python train.py --num_hidden_layers=12 --hidden_size=160 --experts_per_token=3 --d_shared_expert=0 --hidden_act="swiglu" --router_score="sigmoid" --routed_scale=1.73 --balance_bias=false --init_std_router=0.017 --norm_eps=1e-05 --tie_word_embeddings=true --max_grad_norm=2.0 --train_tokens=263700000
Below are experts of layer 8 (counted from 0) of a mixture-of-experts language model. Rows are named gate (a neuron's input weights, with its number), up (a neuron's input weights, with its number), down (a neuron's output weights, with its number) and show model dimensions 0-159. Each number is 500 + 40 x the weight over its row's rms, rounded and kept within 0 to 999. Numbers have three digits each.
Before each expert's rows: "comes after" lists some tokens at least twice as common just before its tokens as in all text. This comes from a sample of Wikipedia text that the model never trained on. Tokens count by the router's weight.

# expert 0
comes after: " the", "-", ",", " a", " and", " of"
gate0:505488450566546464508449540575448505534501422514476571499496462418490534613500498503498490532493471500451443476455496485493602474526494438478508536430497472494555496436513545467493502485448483467500523488423548453541540509505514478498425474502519421546499532464547506521475556543576511539587460482547534501550519538442566502522454472485473542508520505496486550492489454480518485487488580450512404535464484454483470566551499430488500449543516432465447507516450521436561503488507451
up0:437521448485615451530508489510459503537511511488473408469522504546489548493467483414498565521526520506539511512501554505523477546437469482506467437592469570455459533544456510423449569556488587560502483547465436550507538499571562503518514460491565548538514526566490553498579432464502516518538448479565495525490447439504404477463523481480531490503549462480473480464476519529506503565450505487449556512496527480491518500426526507557527527484505498495542510476412496486458506506525536
down0:527486491521556486522481593495610554483397557507516469521566513478501469545515515447523527498526477463486481537471487559537495459461535481527555487474433548489488475546592502567444419482549504545505480548526449455512524492577499505478519523517523561477429513455578426499496512458507524562531501486481454488458583542505432513461528443516569461437520526586538435482458544483541602485553500527501522511461523518501571493508451461493491498484523529513479466473483514518473435513556522

# expert 29
comes after: " H", " W", "h", " R", " K", "e"
gate0:481441471581523420472459473480518474475503505508442467456510467478513565481489480490540539543540447508498524460535495546525547516419469491507467556465486513513501483528498583520544461585571520548517518514571546482492526472467496474493580511489525539562513490460491509520525474560503570505562496518489386532443564476525507406498493500493512542491517545572498478446467444483512447516498464496488502559515371466512534551381499476447517521491542503483562566490516511530545527511460578
up0:544507447450527462490418462568545519428559502510539524520521478459547505547448495542468529513454533639591488519496493454563511558493484521478504542533498461497532450463572530499486582454504486525471519506431462515509465516463493501510468553472580501491428494507494463486458487498474516516570474506541541492493521528535518531537507435543445482441420518441501542506504551454558424552517499488532464467584537565506524471493443486552468439528474520483423485467561539471538454503505556
down0:516544536493498566526507502450530518540501474503533501517561498458440459581550448465604483512489488482469518460541543579456515485482475459451465540529542459513464440446518526510536460500482480494471498420522394501521511553599572460481480556473548474561498528530434496442443531463548429511542543442532465525535486524481563483462527524466528462472489532416562487589450492534479515547539531465454519488528477439524495552509567528476507546522466545489516569475512465458484457492511562

# expert 4
comes after: " c", " p", " C", " t", " P", "p"
gate0:545577448513514473450577595492513464487529489511504536502497534559508516409442507499464499524535520593462458562521529531530486488506506503477480486542555538456506486434539469511507582532482543480473423492440524527520381449510531519501538590564473467463409537513510553565506557551463465486492494449485502506504504514518462473535454413496499478553536496472506526512486506563552471491488567519571545485499475520463473505496434468514500550499561499492485467550535603521527585508532479
up0:499477530477492564444493553513465556622478474467505513478394478484520559493501497536470558492524428512458396487505516540455523499415496498576430448570455458551548470416551488472450506486492513463459479566475571486416495459464459532503546489497477504480466461484524542518490554477489553419421502519474482481521489511551518475495456505501523544459520521525492576468569534505515418512548503496453517442477529501499488507501488422573532500537490500491502457515590534506551507534488472
down0:464501514541561545415516484504502553509542553499507464479518487519508489503540556501579523539532421522426457511556490548508490518505529512430482518568530475492591530471472486552560504485451542501513435454457480546499501459404479546500522562547565505525487549471547471550565516436485459450551495496499469553524492569467477480503512467490487554496432522563551617461539517548523397543530478440461488483485504505560478454486507456529539437506456528475487517454429512431512539466494497

# expert 24
comes after: " P", " F", " B", " J", "ar", "al"
gate0:485510447534526482502484463434470540531447482474473561575455565595461471523446546473502534451547455480500456482528520521513500395481456483510543500500472419494481474470508467493503529583512472442534534519522431526574508507540468483400476424511486467513547513521518524517377521462498454525506483487506415430480502444505471456445507490527532577509490509480519451462514464571558470494481485522432461554551549537458452490448529451497411496534498506540505491512483526555555462456527484
up0:508502490538474541418468490459445512506511475474468536569460497456510545514529471512506445540503437421492392502510558512518534512508558467495506507491550444484481475365524484472561468495532507467550454490441598482498446478482461503440563508523499491472572544454391497465522485528523463523472487541474459491470591526521513481478508564443469516488452504433530516436456533518527452488530461495494514476452481472508468492515466491535526567507532572497481486438521444537423441420545539
down0:563494552480508528420512503452561483502573543528460491540501498505504475579512574549549472560512497502441469527471503542497549471453568507420480517534468538504519512499453481586442459527460532488461551551577443554434455535535535512519464527469504413509561494439519567458490554506561518439531403505438493522483502510544499493465450548546416523495479476488546521505449517495504481546492441514539488537485454526467479568471503431526473570416458458429503515530479517497499493516461498